Weights of a small mixture-of-experts language model, trained from scratch on English Wikipedia.
Size: 14 layers, width 512, vocabulary 50257, 190M parameters.
Experts: 40 experts in each of 14 layers, 144 clamped SwiGLU neurons an expert, 4 picks a token, a sigmoid router.
Training: a variant of Adam for the experts, 1156M tokens.
Below are experts of layer 4 (counted from 0) of a mixture-of-experts language model. Rows are named router (the router's row for the expert) and show model dimensions 384-447. Each number is 128 + 24 x the weight over its row's rms, rounded and kept within 0 to 255. Numbers have three digits each.
After each expert's rows: "comes before" lists some tokens at least twice as common just after its tokens as in all text. This comes from a sample of Wikipedia text that the model never trained on. Tokens count by the router's weight.

# expert 20
router:109154122126123090098162113123135115138125160129097116127168144159143142091096140159159109076166133088094086100135150093086110153128128133123136138189124119094130114103152127137112137138122104
comes before: " the", " a", " be", " his", " an", " her"

# expert 12
router:126138133083119151127147115118092144118139136132090147157143148126116098145107160127140125133109149120152155118126098134148124085116139140094129110123147078096085113162095135118098135108174121
comes before: "\n", "-", " and", " ", " by", "s,"

# expert 18
router:132115121094122111113132093120125121149125163101131176148134077160133111138124151141132096099160149093122138133135126125134156145131119130094152144098122119098116118163078100100143152089188150
comes before: "-", "|", "\n", "The", "In", "=="

# expert 36
router:119159116102064094169155108112111114116160124095122155128101129170103144160123132149154180137121096075162105140141113135142153129122114134118108141086131118128091140107103093110128131105152170
comes before: " ", "\n", " 0", " 1", " 2", " 3"

# expert 21
router:140072095100173141143116071141119107138151150116135141178134165106110145085131140156128127097118138108110144087119122136174163144131116127100139137172119090092117113161127104121081129110189097
comes before: " |", " m", "8", "6", "5", "4"

# expert 32
router:145122121105146126155142093155085149115144110138129125144124060132138123106143156108120133141130126120130118146142106143136148136128153129097132141084125111145109108099100117103111155117142143
comes before: " to", " by", " of", " in", " as", " on"

# expert 29
router:091101139105117142115150142170122102142129138109116104109138119113130123115092110148124132122118133096107175150132098150160145113104097140063144119126150106095126125145068133129139135095162165
comes before: "-", "\n", "|", " The", " In", " He"

# expert 23
router:128131104089121140128132098151127158146141123104089147137152089157119111093141169161114126084149145066117138145140131089119147148118150119076134133102114112095080108146082091114131150108172142
comes before: "-", "|", "\n", "The", "In", "=="

# expert 11
router:141123115096132133152122143174103131127073152145106128135093117138134149104159170096132134113155146138143138168136100133117149162108151087101074153125163088102068086145076100110146165097170152
comes before: "\n", "The", "==", " ==", "=", "In"

# expert 5
router:090083086140134124137100110124117092108129210173138134150140147130136128108160163143180155088141140113134166132144105118080160150111113095114125108150172112134078090113089099131144181086137100
comes before: " the", " a", " to", " he", " his", " that"

# expert 35
router:104129111114119125126078132109128127136150139169143145140124120136136099137131128165160132100122092111135144111138147096082147097110137094119137126132186111121065119095125135125141144112154137
comes before: " the", " to", " a", " in", " by", " that"

# expert 38
router:144086140138195104130123110163114165152139129110110134131166092150138145134102093120134142112154138103143107135107108118160172133128086156086128094182138132097122146092144130116118116096219140
comes before: " |", "O", "I", "C", "L", "E"

# expert 9
router:149103104138117107172161088156131112116085145141090108121127124117146114127156191111124106112141153118170116115110127182134131145120159143070097152150104106118077100110141132116171144119226149
comes before: " |", ";", ")", ":", " /", ");"

# expert 13
router:135113148084125135136177127140121146112118144144115103101139112092122102123108148122106114132112151130129151160119127104174123099134149115094145157143146097136131124176096129114137120125143128
comes before: " of", " and", " in", " for", " to", "."

# expert 25
router:155112094130139115173126106162161130085092136148102131125169130098151129141126164117131153122162144109148087096142120166141119172141148122078114133159104113091087132136116100124146143131255136
comes before: " |", ";", ":", " /", ")", ");"

# expert 15
router:119137123094127155124114134125153140088120117157131137136132112160097113118073146156111114104123146110132153127107115121130110110117114112081133127134186085101107122145068130109129146101149156
comes before: " of", " and", " in", " to", " for", " with"

# expert 33
router:103109118097132144144130116122112119131104139099156125156147126102103119140115173152122141125112118089097132142162084156149130128120128137103125128125161119089136117117119161116127180103165154
comes before: "\n", "|", " The", "-", " In", " He"

# expert 28
router:120126131117104098150123135114121117122100171168123161157097153145096094154113171106121155129126109101160111145152109116095163161116140087088106160133125129131094102155107107129105127127196105
comes before: "\n", " ", " 0", " 1", " ==", " 2"

# expert 34
router:157064093147142132155107030151148098103128140129126092169106130063111143131167127125144143118091120115099154097112125174141150156130142133093162155144113081113099115144118114130091132123177113
comes before: " |", " –", " m", ";", "4", "8"